Weights of a small mixture-of-experts language model, trained from scratch on English Wikipedia: 10 layers.
Below are experts of layer 6 (counted from 0) of a mixture-of-experts language model. Rows are named router (the router's row for the expert), up (a neuron's input weights, with its number) and show model dimensions 256-319. Each number is 500 + 50 x the weight over its row's rms, rounded and kept within 0 to 999. Numbers have three digits each.
Before each expert's rows: a language model's description of what the expert responds to. This comes from a sample of Wikipedia text that the model never trained on.

# expert 11
It responds to: Table cells and pipe separators in athletics and Olympic results tables, especially event names, distances and weights, such as 100 m, discus throw, kg.
router:549471510447517518413488527561449473457491614557436497506474515375487507475502442468489473526553563483578507548519563607469523495409502472497538434533435534450498472667417529483536493429533405
up14:571565565597479501566584489506491515545501548470520510493478470506489573438463501601501517475502469552481605508469538601485502471457495458464381484529509498552547487471449410506510539414507463
up15:535494436563520473425354468589450528491467491472469496406516415371423551467497490493435542479588506586636565532494495493555505539510532418541603514468486478478491470484504516510495473418442444
up16:494480486503571494443521527511445508494545619574468430384453463458520506489470495456526504523497512564549535511477469476475501497431531545504548460523465451506537538520478532501482626449516525
up17:509503468553531527516374469455557510493520587516487463548497542490478477463526402429439510535456433495489535500483535513539519476463464536462463480529485531420533487516552506516506494496468464
up18:494528499482501437466587605521455413425493491516492463416562618535534406426422480524447534469462461469493453513545521401410479503527451424456549422490390412607522462511492445423479482456439492
up19:479526551409505535560581466424514515343566548543527485464570515453508445409437460506510552463557480455543447496525491466440482468481455529410507401497433526379572482550424463470544560491497521
up20:550548453430546539530485522497548573473582386533433435448476475442464549410554456493429481507619553535510543520505441480539504493453588494438541432533538493416509459494640472501540463457554552
up21:544517473456542549477537539439484492463425506518458474513554392429562551495578432473547602502439637597511526483434445521485502425506559506527638413536511536518601518516454609463543524437452476
up22:477476425532499480512492541471553506525514606566535530506573527414424438491590504509424511555505415468552553539549555588425556477495463538444477519502449435451479554453483507459519504520392528
up23:522517404416499434545496506487489533408540496483461509492496487472454501460513533554455479475432494482473495505546533571449548530516587462396519513504471479544506512522535470486529527606433430
up24:490546441550489529464470500535487411455525600521543443523526457383422451433460511418517532528570435482581534428468376488514526544485490521508540626511437536461543438513426455434434555488521530
up25:633499421543496464457550495474457543461580583516484438423468485491481631485507522412523439527562508462541390590546417482537483562584427546482462520526484482565478549490433541523469598484477459
up26:516619494453533634478465595461473406568516569497407514495406495467570434508464466583505524517476457518568606481470537523450421510537471503501463404544510542555489450531458510421529549440526551
up27:456481558527603519448556510553440520408510603441511439424501500429556449473446476521568558555537453532491422508481609444422531473469395542445537514565490449544496507465399542519427544471466429
up28:454425529427523557456552491479519452442544474472523556455481475490447641432425523402630476510477439514472493537557495532492508387512551594499469466441428483434496546535448527463534463518520480
up29:463482401474535496459519496554376543593469524536477577480523505486586574490557444525538457387473529555540477495501420527505478463429530487494470455477470474488497505561517542590467484467446507
up30:535506536472444471505564443529526521510528590521428424504443520511539401401461365485464501379524503430562463430511513626448504439482605510424506522423490521479542472457510537496491511532534511
up31:503495507486511531516568478514496471441510539472459495492522521412365543394494432534535531521517483467489523503600527539413407498418542518502436438521531527471517437534581513495517480403455445
up32:444551465551456515560402492379503603494449534475421442464521540472567478547476470476503575537477463608507523490521513485493530544496459527531544435463458475455495496485487469509392597502437537
up33:501543551468516437456427446451532461587563507607459526534493423445503580474469561401511428456558547574567541442613476574622454529483520464537477499552458576565604449528425422488534405401575476
up34:486463437531545566479461437541365483514607488373515483557423484507514552499488337405392578467527564425459586505536527551475477554502529548515531389544545562460514448520470411496509550474476520
up35:530512526561493482468434539524501472529426489554409534556499425491429574610478531479451468594510376591500530454541584565504531499430488468466442558491422554550458563430426547549489569517391455
up36:553403429529492510548436564583539471503536553513554491402578413432506596478472443519540515453427513452491533442431503513451475468474463491521505377439534497462566573472628528502578469492429460
up37:519592449510515432527452425539470549606464467524497572519617488534508460544504569551541422510448497457341446458601430541500546424533428590423576448433374488543483529416549377428467496486533418
up38:441577501487440426597448519508584462448470548523502540502477512475485504507538456527482447606554513468501469434506487475350473446418514423486490416497460497413497616497511505627559551417471605
up39:556452535387474564459495552571528484508423475519577523407528470488446615514515463578543501518606507530556486445491488377527478426490520435519420431529558458412606509525508552505511526472465428
up40:626404483387523462461465602482451469459480573486468433534492456545462527471480496404495533520507569539485582435492527529537462415481409393511451424429540463435576520498548480539480556443537525
up41:436434488545486552502467456528485562476462641423451584483415515435496474448502506492434526451515618525562462512530466499486485427449473445491399421513537528485468498527488527528536541488515429
up42:545565602450577459449517408501485482491441527524560567516400487392492475518417487566481521540563636475462460542548546587444478515477488516462587467506516392544461437583465491533459509510477543
up43:588510513529441489499541572551542465479482493504496544530469508471448474491473510513548490493484526449417601458582540453517474498562480554492541532506452587416498504513489512524501541485531426
up44:519491509525533563392537425459443400505544464501486452511425451488548444426431523566559513488532541504595472556531475529456453494537425400562524480501458465545508481501491407388536415477608441
up45:494405501512452597445484510478412488430512561473563491504472468480481596511556434510462439485496593520558531639456462510511432507463494454439537453497484486602545493477554489444450527464557441
up46:490515478599533420488516490470530405459410488541489453446514510394572552504501518472482567487573455519538483503492471550445459375570539519405552566486503450596481544520471517410458551526408486
up47:459457529442485513544506539532505561523444526474488524554491494579555545505542538486526457541506434478559501487528454505520504459471560545520611566396425433496513465468601490423543598415445480
up48:454574590472541396491536516477524463508478577524440516487572460510367466543570455516508411469591569467523525507626524580407502485421546488370547458468411502532515477490481547589505478438475574
up49:552581497503484440573500540537474498491581523476500596541460526500417507503456601488404500460524559570548468520507557477497592492497542407493494512530467431491446405519469534484581486486561501
up50:538434499474474434519568497600449506395510548547523477489469440464467593541471515473479521478531418441459468463514517491543436494445556536417523469407510584429458511503472446522435539498465561
up51:586471529576495559444498527434464486565410525436351613427420451365578485561509501544551502655454480503517559505526379498447540487485573464461621524562504503448474495513482520451468577419383456
up52:466495499470487496535427530469458524524562475455465473548507511487516496530387389496501460461453559422456391407591577525571519480493616482518605533454501501484499547545577545496484450453521476
up53:553552520423530586554480519432590487501461514587435492500501509501456529560459516488460508490540571538421506464611515517481545429522459554531577575511353553449450537532577490516433468562502507
up54:481521457548493529521490479475480648476464559527452493402523471443452438456423503522536449554472540479416575540492585541454465458525516448448528432499400446397504480525433448510512463479535440
up55:526436594506490513503496460522505481458504599542467491482485521438411479432561509515510584519522544361517530390514598481475545472464526495459465521478432597429498474527536500496495482545469486
up56:558414532488460534524541487438487435506505463533480532494518528386508445565475429540499544431492514453504518476519422515551488471574548476490568421533496518501466506461471439444525551414470555
up57:579548517464538473481539509564481486476458569506549472461464517563516499462506551514546473466536473364485509466576512578502477443459469507479457499508464450478510444491481449493505452540531536
up58:564435498404456454488413528470496423363523560551530529516537468437511561483522539512466447467605462456523500518586508521506491503480490542484495485534467519443554607496434561601465432478505479
up59:501423531440532614552499441497415437451472459406484417481486480437489535464549483536474572490424561459433568522460511491498524527473511412474496456473523527563467500461533516482484493498539434
up60:544568546620447473463504513447423467488474520480584550430476446421534401480477462540536475486570508533464542523601561515487435455380410351514422458505418536564419520441533517457564534505477472
up61:476508487443512530431442450586483523414587557515581491564453433485570433461598418448577505454436544479439548503482540485512529474502575504471608437462455549570580507430429497451407521457451481
up62:466490604456507491534531571508443481402559408390469508486601479537436477409491518603589535428479439498517540508520448479401450590453540396522499534474477480506481440468466551516517494545370563
up63:577441524486531543469497494489474514492547504465534548446496472577566531481520413516503434471502559458580523537453551491536575451428572391488527374512513467495508434441451492423419492489544431
up64:486580539544416543469486508498496509460512526415461501511475497506474533473482457473508625530488450538488466453428414396518568442542363571526445500473445457438618498510556471528415565518529459
up65:553520502496517503526551447527532494379485585549526536447510476557537506462567503520459548564486629456473431485499537550552506486441523546472402542513471524582527567516462468473565507507481434
up66:586453526525535512490501468556463503539527566457406420473516557526503546471505452477607530468487598546417460478496586571487412480510538522561435467509500556452593553518522462455507450466483482
up67:453439612442531491534576530464513467457523529487467532532446506461472509520485511512546565567601527547556483534507467582564510455486496533499518460552541496644556505591543446425545491514530488
up68:423601501543497520538475479531403518486555458510438505496506542573483521504519530627500520548463525421520532518476511531442531496484484388532418439540464449513504507459476441566521479495421519
up69:430506543542579553474494574475520501566523568448542424492455537554495485564565470528491502548510454528520451481602457539426501424516532528489558493472490538448447461448541600521566515459585515
up70:490469476485554540510542555512468429552557608483530432440444444517486468434504469562450477542523566536608547522569476551503511440524446504514374412488396493624472466480525553487531422476513494
up71:433434590554486551517473495537525547594527484519524429469488441438498464457525553479443473571390511522532561515519510470493480599605471422515515492483525566493525521449489426580541527503449514
up72:543477482452464456463609437569452409539349553481493503507565473331591436447528466519556515494579559487530490503430498606459534423462514435480486512451460508526570469512563525422430528385509573
up73:528426511468577575504515519454493576479580510468521592455553526421539549477577496478449399487455484499508417496551504444508465551462456457452429443469455566567553570556567429533496448413425514
up74:599584467488498432533545585513398495463531458588531430497555468521463541504500463496593434481560530528466598555462660451453497552502541487484475492516550472445480487464421522514495488526442519
up75:556503589444467436501597563407395523396461510542451513522466535502513598530539504504531620416586543477496549470559552393518491480490511519498532539482524492522551548489483478485476471425594484
up76:423613386508579497449492494628466527486497537582524478525556462421547488508476454506430525551421506424482400522593534471424498558432497486465534511431509516537426580478457471528566518466429468
up77:418396504588469473496550577450481440460460425512508512544530545418450449629512438529536501501495494489476546449474487496418485582529453481495579492400489469541558430424526523510404485401557471
up78:442555478559554422449401478451496384569492552594528550454492577435446505548489457482446507490484531554586523489602554603537525529427560508406511386473479449503515497517487496488526502525481469
up79:607489432479570461583483439563452548503512493552569388508557508500497532562478493552493428424531465458585550441525566490428508615455530414487478471449493611563529464427472508468454502450486476
up80:507546531540497474491433525502508560625531576554531494536458550346448425493567488509422441493435501471495479315492582541454503500507507552502427432506429446469495522456518456452502543576473475

# expert 63
It responds to: Table cells and headers in medal, award, chart and election tables, such as Gold, Nominated, Won, Bronze, Albums, place.
router:540407543497513478499473458562536473455439516559445476586527509433458562553534576507507467506550535395583529514475446479488448473477459501519550445407387539479338574586431486515547506470466435
up0:552471502491444455543509433431516433443519447496489555422480503438519465562541482500525496500553470541515485503504577448503461445480402570493541492450417497577429529520495555494575604561562468
up1:522425508428440467449475502510473430464469599585467569520555499486549551534425521475643546466551451523449528576526451577554528572485431413477505473554441433501514616495528437659532509511503512
up2:486456503510545516431598500485503485453565561531478409458539418572501508469530479500520471456508552510591461466476507507636511472452538463512501472491467466514576549576584507542416558507580417
up3:520511482461438463447490637470505534535502427534533555482466551451497541522502482572420567581508441563557561525476532488518487509552617409513533459549487569546412482450518513500534451510443468
up4:516513586451443456449505539552426441442524427582627451469459534497343473446579553477443539437440553582491476600464529392549456370595551463471412468472560605564438607571431499451521489589500373
up5:500457534519504519453448500548492501449502430576567503520540528433478595517373540560430429458530486506491581589477508480373491451575469530466572462449441511511485636507548508587537452455499546
up6:500509537389539481468496492573487528496507501485412488508436478510493533542482508523579486416572509455460542530455446495455508509496437536436531485491437504533491501474519444475431436490443519
up7:511432472408471453451578468411553506547468502491487506494514565488413618464465491507511468529542497467562514530580502581438514479579473568486503531539533464405467508545477493491613495505649486
up8:517585384464576451552597470542498492475461560515546438494546602479473503501450557602500509598507512479518608476568525520497569525451479535486510500454577465483461444544510383452492476459451472
up9:503463540554418565564472532504432546452440650454512550578538533440538529471554501513518489558462416502594559494526512564494459489487459555558444453410526493451516486485488561501433556575477485
up10:566424531439518523520461396520514436454484426501570495474446563490546547468569500495508542514484559431574532481575462490533420474501452430361477509519459574443574544545516424568544564420450542
up11:453585514468538449502470537512536450456604532564414490505471481503441553520493575529439527482459541461536578461516506596460470618456534556482610435519531477518425496537562471507517503534533530
up12:494493558507487560549431503445529449550539450487519501495498497488463508457525472458513435472486442493630462528521535483489381543538441567445533519523423571361433535464446454567493467474563515
up13:551440495575576386443547494447487518459407498494450479550484474535460552417474495443516467462484510540599578494474513476467436572456509426472520443491482598515462565498544494521527510522434450
up14:459473492529363473521477532539527498531526526446423578463461557483495528528497430636529531632507478478584502548453501407571440503464533495537470545428416610632469490531574481583542453462465469
up15:516479570422456550426587426455475569498441521505570471510529494474507530542503441537395555538547488497501536605462505503445535465504482476478575428533482468369525591488489487576427464474452586
up16:437392572560553513542450426539513388468473579451466444515487519461423450452437464519588553385560437529483498433513460506528485553478463493412561492533428555391561514509507445450516539525569543
up17:596474537504451449538430529567517514505447504414492521554490468484531557544413506397537548483497577463543556429509526558495444454534450523506533513507412495489456654491521454599561509456526497
up18:407451519504501562555569446534464474401403513524529552554531528466463490506535486470471481536492612470499548541388553584574503549462597607531400497485435656517525573498419512609603486453498493
up19:573418457468521495481549528601409513455458543531502456506471520449558578498552512538473468542512452454503564537544512499503473536488534483489491561469531488501523513544491458462472545449501497
up20:473460583527459492470498510564491493478360430450477539518455532548588407538439551559481513621609589538545468513518463503595446529430496530501574410471407465512506522497532373463456541479491503
up21:539495484427519530522505600540439411437502491479453470476546538452536575503494471509472478423534472468431540511515481443499493482509504446465529588466489529495578490439501495499520530554477416
up22:485454517473543490588546540495540442495487501595435518485506482443439480518477493444473577419434484554539440442464414532409439464495510473509536484476478571510546550516517442533521602483528495
up23:615530454498483514456483508538477496463432543538578513540576527456502529517473435555374425459626604517492438571512518311532435456431402503443558557542449439516450470544465456472505376524482439
up24:517526434539473486532555546536507505528550480481487545506486458484496447482550475558535455484420412466537493539492588439493452443471572523485589549410365545528454492403490492458487511459480425
up25:582433557465481531599538545525564415497479545505398535539562559463478429498486487444500512544526418557508528431462532444489520479456617461493522443447426479534481513436529504505448506445464524
up26:492483474487428495429488522484535534401537598555411472568489562430505420486586479517552531466488544450427486491395520589496510541523441498423529497409408550535553543571601461487579466549405454
up27:532507632503523428473520450509470500468554539498400591516498563448403499573570476551525487512521537520538465530566482511544470508579495476416541494585472504457500640537463389463449484498509505
up28:535459442546509464477485595420455512488506529494437484443508504533425509559450524495380376516559480492493535544546481489451469520501517512449463510472509495401435486460572446461518502519525471
up29:464535529534600456481495509498474413546480562576435514532477489364513381562496560524532457531609522503537545602427484484437413364439463475512526428457502463505459527567518448551513499472557488
up30:598438608417416578536525453446450519505456576513450595522499499430456573550504468499505605500530500521496508546595553418503555561570470476525565573520536499442515501508426423535466507506562529
up31:550503467392502502586441535500487503502405436540499533534431507455402491463567507418532490507475495467573587610477519416497520529510550485525516392523502525494592527494447545504531485513515480
up32:481559594460438432507489477469550495453538490460444436547596486362442666470525456491530506560531451588528487450520517464540476462442507532499521493394508609515436574554386412466455525528608544
up33:567414509488421510388581475465482539450437495392438419531534592459467453452565534454350578493513463408579498466502495365554554537470536484531536473552446468400495467490428471456514515498533500
up34:541462619486525547452457510530550535462543487279445453542527431501427524490540468540496446501509534530547384508507561481479549553502463441495543421457530561453495508530541418519569553439498400
up35:562432516493407448449490446485565539488491449440541472477487514500632504525463461562486572497581468460454491450498458522527560399433522459447453487481455631434516527463606451510602512502506565
up36:472423480439526476456525430516412534425491533411526511418487441519511470502503494452589488453532530517465508649531455515440564498594498577519509357446588547429547493453519497474541483507446477
up37:571493523455520512568499583427494475515462425503466564516522424553464540495546516569500490528563509440636545465471426423532489378570551445497446436429448532538537517493520539437478511462489531
up38:534505470505514545440483504502540506553419514525480473501559461430466576537472442563463427544492439502478698508504617581520382511449504517452569514486468496579455564524471494456478453517483492
up39:534502527511540538482588460474531490483561575507541509523562494421436651481526517564584564452577486412525439496480499506541371460430370485454366503549461538399461508456512534507601518477496519
up40:567468486525540580563478530554541502539507501511523452562496514504441558478598444447488486495563575502508517595482480543498464542511439415490457480423428566398464585540446436463578482510478459
up41:476473443453575534519510574564439510502515559449470465562537530587491520530560480493507600458493499481579500396469510475458442507428501449453476526479572569470383473492500541578570487483516498
up42:470421463477579482534461540473537498489460519457490560532541480539446606447499539475387481513582579459424532395462541486457353479515512519488589450398449542504469517568438445490500498508536506
up43:494459547464474545556559521569581426408547515505511510547470522435456484522563470422511560468427528465560526482449475532537517523495584500487493501439413476471471448509458521524551517518434533
up44:447479438435491479469500484508456507431471556525492462502542534436569534589483477509504630433425486608594420478452516436466435496546507482512546507430421465503488534453449458499538403450482473
up45:482504497494435546578511513554397482497543506469406550505577383471525565494625492543451437511483543477511511659549553361637524483482484484516610461580472486455487520486522568489484531457450468
up46:533551572545538527482477414561497469521482476446513458565488423590423544516510533590470539523534553477596570501518478575447472462514456478524462486467479528596529590458459594528677645384500500
up47:543538525556573484555584519549472527519454451599538454421594503379620497531545510473555535487497515455550628422475606470397443476444565549424530461518512428490503508539502397453627555468475532
up48:532543461528516411472473512525515507437465517526448429417527400475366543508548513509538453420594604452548621482480608530532542517464479479479577446499453652587499547514482445486595555431541496
up49:456481497487475535520443564462455449411537499453477519475537370483422507593589493477479498552515454499555541481543493560529552532542434495469449458466570484542451505481525546590466492463485574
up50:436495528499516490619396468414395442497502505534519486503493482438405576556514508547593505665575523494462507533487468578477483490453445484497536542526442468485386541447432485493570493521498428
up51:516562492448490484477406527415467513457494498554471493458513529518553449464477498520582562409545482455507482481551485459532395346555432508505460366468423484567485528477515490539422480552576520
up52:540459594441541567421525508566538522479516532555419446576402538426557470561515449485497582498555506477522540446477511568495530584488427502391495515507482465469443536476523470408546491453576513
up53:618489540454515457412508450558434580422448506531576530555508505499442533473521520439450546500653476506480500551405466506579525525493527411478515537513485511543459506465520470503434498564445527
up54:440477521477442449488423510509535498528425445522520494508546463490554512511443568478499451508544571566515622490501467504460463567497463424495537407401461400512521499434426603472562494517534455
up55:480551527485599562552466458564567420471453562503513570421530485521557502448530493497430441485509520539592446478430461537594589557488529461567463356506489457563451506482457515494572628497450477
up56:504606491468502505412505551564588584432510531556529489496457479534485550506543519479476511497482532523565501525473562421480394492498533503507491373555397450494532464529491520485448448471489525
up57:517526503526461523503481480504560520604503421470529399475464512499504488434547489571422638543512458492488529509495533526459633489528527468534543533494517480443510489526434480408587526545484482
up58:563459547446550568578498582480494438481441529502521550553418437503474540425528495462472520488550473445459460589524472473522489425493462498522472599623356483461412565462484460483555434546576544
up59:529454420472560489549503518510462525494447483507522542522506544466436584515579477529469501412577516491595468525449513506440418536524525484455444472488486640533450438470523451455527542480470375
up60:502590600510612594523449516548519499410596601418546557515559541545536517535567501408574539527535522506520522533497463480603546448527514525462563507530459380495500542439504485496482545399411539
up61:507497474489506515471539576482512502422478423548496578566475531529488570434526591579576451545542516462565537548485608466519444480405500551509469470464458526553436560509451388481488451447470490
up62:592460451430509482474453531538461521477349466550436531492549419545635570582474513544461526467551511499511487484593520412537526476486551563448510507497561497496498550474488511521429582423470464
up63:519532538434568558517403458502547469495545578541511566500505449471440555538540490478528545492516475550569500447539503518398450484556535504521466561548530494442472514493519450560594475481572535
up64:477554494522605485378538416537585504471619550559473497549510488489440606497432489457510531470561534457493488526417513501496552490487432371464482499436450534470485486480607532522541473488563505
up65:489404532507468429552466423453575482523473498455510464546487452548483496511456504658526499543544501498554525512482437472525506512459480522508524500537549495447501534412511505445510577519490533
up66:479505539547450576487506497493509450478551500494515494483522561467526519555413520444541477467435547469465510596501447485478482538632493554508576460458385541425494519515515627605494541403442595

# expert 26
It responds to: Pipes, semicolons, line breaks and column headers in sports and election tables, such as Pts, Pld, GD, Votes, %.
router:410533500470544480443514535604577516419556538607390487436449548385535422481438524533458513552577472538527419446490587509463519475521519455426524511446498537454456513556381351484554510452452513
up0:540568521526472480505553550514488433415469462530476612541482479447483431463495498628462456512520516407479459460500466464598559444502480556494467494430510488439492413432460438518483507437516502
up1:416501525406548476442471521576561491474460582463504448525573561529468512470452413508462531540518489547542489423571477593569560465534479489474463496426469461415543571529466516475443543475439565
up2:525490587434466525584490437475503478449556544498436442502480499512461510482582612469537438650484462435468527470484515471544516479517402454481470515382533500464487500493558525518475541520509406
up3:427495447439498590537505577519530551518520551504482590397492503418467575417536482485432549465455520578493522461484545481416482557475508440470483542415472477505487468511555478466539462569507513
up4:491524490504490579534532583547539447493539487571528530450503566482556511511555546478570553492609557472471455418579478443485479557465456458476501551479436496510610415472521492424648484526561540
up5:584453568391555511539451625506481550569532500568519548491538532495462459576529530610500522544475517506475572495482566476593560405535567513465465501431555471442465430427464495541499419534481523
up6:527622413563534422441477544607549541482542611578429477485531554495492453495453444493407418571499489588523420437583566556385509527427513469487529465449467497440519433538415509486441504532425444
up7:425478469543433474502535501581540509500522442509467442477502487421503517391528442533471530495531403500506484481499536552495501485464443492444533547413394491494561421490456480415535457525494509
up8:529527530516442452414498494526557388560468547517482476458479496536506502485428567554508417609434518559517481496521456525518494492563418480495396519447450486421552476508461396521592510475480505
up9:393497516440459382504563540528493489455475587499443513464509487435502540523455475484532468507544447540521497501471559558555567523552575555575456541418475538510470489433403512464452485470472451
up10:559481499437533428516456441412464487544480526519493545541491488517451525490482483453462535440614483507500481518533522530544482437549439493511567538480537535425545595491525455510557494503439504
up11:467547476483544565520518456481429538465490552503492473485481511504488413529581499493471478442493481446515492532501535535527495464408536517439502446460420534447419520417546510484407505487389545
up12:537500553529501524433666521528525465497575466586521548394510512406396544513482482499521475491475579427448447468575496435532440489400471442476565477525548490518562490512530497517460595480450582
up13:497421441490412505528445480458542367486528491444557506471419523482489493619514587490584500551480474459420501518489476405483504409530369507405455509451422527444553517553529463491510475488498540
up14:476486560549523556603420561451504555542548549593590518376498538415598460449551482559469462452516547525366488470620551433484549430463541457471405465500402419560534511498534455491506430449457440
up15:444506521528532533454447451540550536502643444470468568551511456480429530478487527575637485503510451477428616476555590500470369516572459546390538481486460531559467571589563510503509504504489511
up16:481502509395500587439555500619506388538458451494504466499512493517506490501463530571487560377555432558517547447527546531549514457453516493501518468529494524478616531535469481508457558526482460
up17:523488474460476484571555588469480489434472476501560499567468526511528456544378579525618519511468477486438536603483463463601499565566516563513568526555491495575476506465529443435436516454592565
up18:504501515520512522436449597453519488488454490408390463521520524549452499447430498528582486559553492488500542507525478574527438448588491531434454484518493583527452488535511573508560535466496554
up19:499568530424537584469535492490512434507548523485468499479549457469502465577463439561575518524631532598583523450542536458383531418477502446476514496547470456471572416477431444543517585372536456
up20:467455485385505562533434459537448455564448511512450437438546484388528526504516538539497490505523478447560524518478543509512473454502522545451528531382394436508534509465466454453425526403562543
up21:447528543500493504520542461436488512536508519583508544594453427585550511484397505430523560508552551495452559600548429512555480538508496522509512455578498448400444559546569503471600479468464441
up22:504449532616630384488440578473560478426504555541481505477511495399473534519477567468456558612551575565527570467525580463448466396531483500474635506510434483511517521618445495494431527582506494
up23:486516557476441452462545530481504525372501567468487484457455507437497583474543464474632507565401491586532488461436464582432474471522559550479521451443467537503568610471529498561582564416564450
up24:513489564485559583442512637531549460476465546433416482447429436445543458472457463496465514629560540486466491499564472521515467452532489464530495433501438551439539556493513430498598450474462419
up25:571467455457566564453474428562547534498557597528463477500463438515499501488523545537483507450547422567535455464447535562534512449447474493533496432467432400511554454545575456476522569449487453
up26:455480514476466567526544519501500473521574492560536457437492456471402521454472517501575606420652455548574505526530542458478517451438384414513531471530450505601554531438450490468531518511467484
up27:542480466526510438484559562556477521450432557486457510497518501421565512633412362527497503528540538425527493596515565504576520537453515564453624536513538543519510516588449460492530503527520527
up28:518566577433565509487537474468503444522558573479422514581523555509450375431461493483620526545535455477506487461497575577534529547523516552483532494538472532559480569551511435467599436542469536
up29:438490601501603484511546476544529516506461524613454469498581476502428519559576432554592490505516580505526488421494540478553508474436539404526514463623530476554484579577422439454485499428390474
up30:452552561439514551602475569478508548541577509534496470484529531527465538543577501489455467386539495605443565539502585498461399412445534492547463474402532556500580445502475506537549567478385560
up31:512403538524534464556485583403515598430517439562449492474565527494534468472617434505535487369544510532543528504394488531424581513491543584528604510472459502505529424478422505471486511452540553
up32:531481527469543523471497575503496543531541478552454455468547512451465547542541470515501422475523616558445519413489522640486478598467558520557427468493390552467427633472479501466552472550438407
up33:515456475434525493497581495433484551429483532525459586520473540358452524476524449463528584497514517506528581459423509474520548489513520503482458521404426531582482579432421504407498466504560487
up34:571509562527574504542418491485538558479489615580446523566495402528376496558464439467504564585551403538421468615420490476463532576411515549449469537503565480499490564532533587501515512491538571
up35:514437491462564463442466526650510546457481437437530461553552442416496465531447443456469420526557496489541528532532555552532527469494491473474453557472452561515525519495485426495405672466512481
up36:460568541374497455544528511446484508503553468494521462433484518456457473515539521505487451549512519567539491480534486451517414435498520539453551555527441585465427495475434467355566501582483541
up37:524492475527598415556472583485502464496540508549551644435480457535564500417532522501454479453469574592488472403496467526466524538502435499384566547463505464548464514458559491545457467503504500
up38:467524565468465542483561475553551482496469524508557462530457501510473575492488464474477477459519536486521524520545540551504403544394572533570541485502474574495476518497427444447526430402523435
up39:532467502400497495594597589524443585468457494514480542360555490481387493389549483533552542498494530526648620527494461519498511435429585564516488490540530462510422484470478478513525527500526518
up40:533491485550505501507515496622541568404487378526466488441606514483420519558428455466449540554542545436504506461453537521501535605380454416488541528426458537492524402536515392459468614464471415
up41:462513455476503455459471485472577486461413502485509480527535473387454531531462533567425527592621436462474421471467434507497545432508459494473555544467527551510424556336389481555547542536515431
up42:515463490537435557532587445407444455501572416414473475536421513450533463484463495495514534447502426472531528486493565483452529466495519445537519487427433441478516513486479426458576542533489449
up43:541573541494576500558483439559536533463531437579502388587498503431418385475439418509481445542486433462521496426560480545458523485523506530440540527535397492511513578489483415506442537590504495
up44:499542523459492515521460527471435516517506540440512483579448468469467528537479505531531563570474519524493525453577459454515479453463457461511460473502485523581394499484449480404522405547475491
up45:432505532461524506375521655500549491547493592520511455419452494439551491459467516485514517624486537446574489540625488453531457469466528536456516464458415525520502414470473460475472530505487449
up46:509533513498556473486468491539576578519563542583527528419484472393527561543516428591497505488518529486424479519516583484479401504540457465472581515456476485492485526514402484484550624440511572
up47:443457524421429532451485536463476435424483552551399463422540512422494506600552487483512512577591561509595549515502497578494439537591456473515397437522454617524497610481488533546597370415471468
up48:502442523515499479465529585425518531464493546427561601416503467467464528510411487523581494505528479437465538425557537545412549500437554482452486402486491476466566594503561492496447492485584511
up49:508443498507437577499534442542527514467527439458502449431497456402472514564424410480419556524510498474578476604464537506495539494466444413493518503460485485532478475495496486525519492483456585
up50:460492475445491528460456441478496466414487425462576482603558553380421496491473529485483385467539523506501535460552519517574535540469470544468560483404525475523403662501478411448501582517455471
up51:579508443489607590537485514463481465480550472492552493472444481374487501479530526474493613523419456481439522489484510426460360456493555460554538523498475486541599595542529435463482486470520489
up52:471435515538545548445579489521432510567499471533463522435565523505583569441496369586471435557510547524532440449494487525559521524497574494447562497508537447465447524512536439546565485487461431
up53:484519509488433533527489510445487523508478521389471421446440468536404529468488492509457462449472646447500446488450535517500433513413503567493461474453500598491470551537591497516523547478501469
up54:406542514492554547500460431490445513535472504431498455561575481426534478513369529624528530577529491543474533530505488541508534465497562447548490490436501520540460478475459448470491476469564515
up55:449474434429500412510465661491488466516474550536446482400463518525516576475484519590513536562522408532618460586535581579474415496465452481501453533496493525542524440605497455482551511542477600
up56:442532501498488486572491519422515446535445576500494509468498492460546406467495577484478432405498484519491497465521535496470481454563505524488590479459468491488523498512578488472415548432389526
up57:545496595364521511524453574465527645505481562528507572506469560458429523496559536502518566416457401392447529444532457531542441433492533440523546478547477610522517500447472443493559431486564544
up58:551553537443423536524456507609430523506436493530461465479526546581483495473465518581501536425495480521523432452532476503444425555419512477466574491475499410487447520454533475499401481409458506
up59:673488521498425497504480479512477523542433521514455502405483483523516509535474438472466487471447525524450501479597496573463515461406510470533495455480485403438404560523520477484553590405538516
up60:450553485553492522476542523528588492541537381489426431527542483491476489438450589424508492481500574568517499460421523511430505422455501330452556414404519515495549520510462485503546600405449592
up61:527427546555487567481503546443553564418534472524397481461460473413470506444534390414532517471545463528483518605585468533540479560523609452476512457534509557549463534488523398528596407489526465
up62:552467468455452418497480562533507520369542514549474479638469509574505460527427463466549469541544502560574490561556581570534483531528475474506621463572501617569529589585503495431499470447469505
up63:482529488392594559567481428495542544499543513567437442544569521488496548575530483485537579431525439528409508535454427485392502453460512494382626481486531528494522477504549447473457392492510573
up64:515510503437510538587546529547511450545463598499514450430601540474481572536559392527451428541460484470552502534454498481334446502409522475455505448491496438498489409497453426475570441485427508
up65:459456519600403441507557442490468471507494483444499548557470512546519449533519453530459516446522464452561522457492463475548551409492430413486477481480499487479525528491533498542450554504533441
up66:480446480489535520528529583586450547556565510480437436467419491494496411465535437458439547522546448529647468589535491510447504456463485501463479456448475551483551554421413455505553506502435440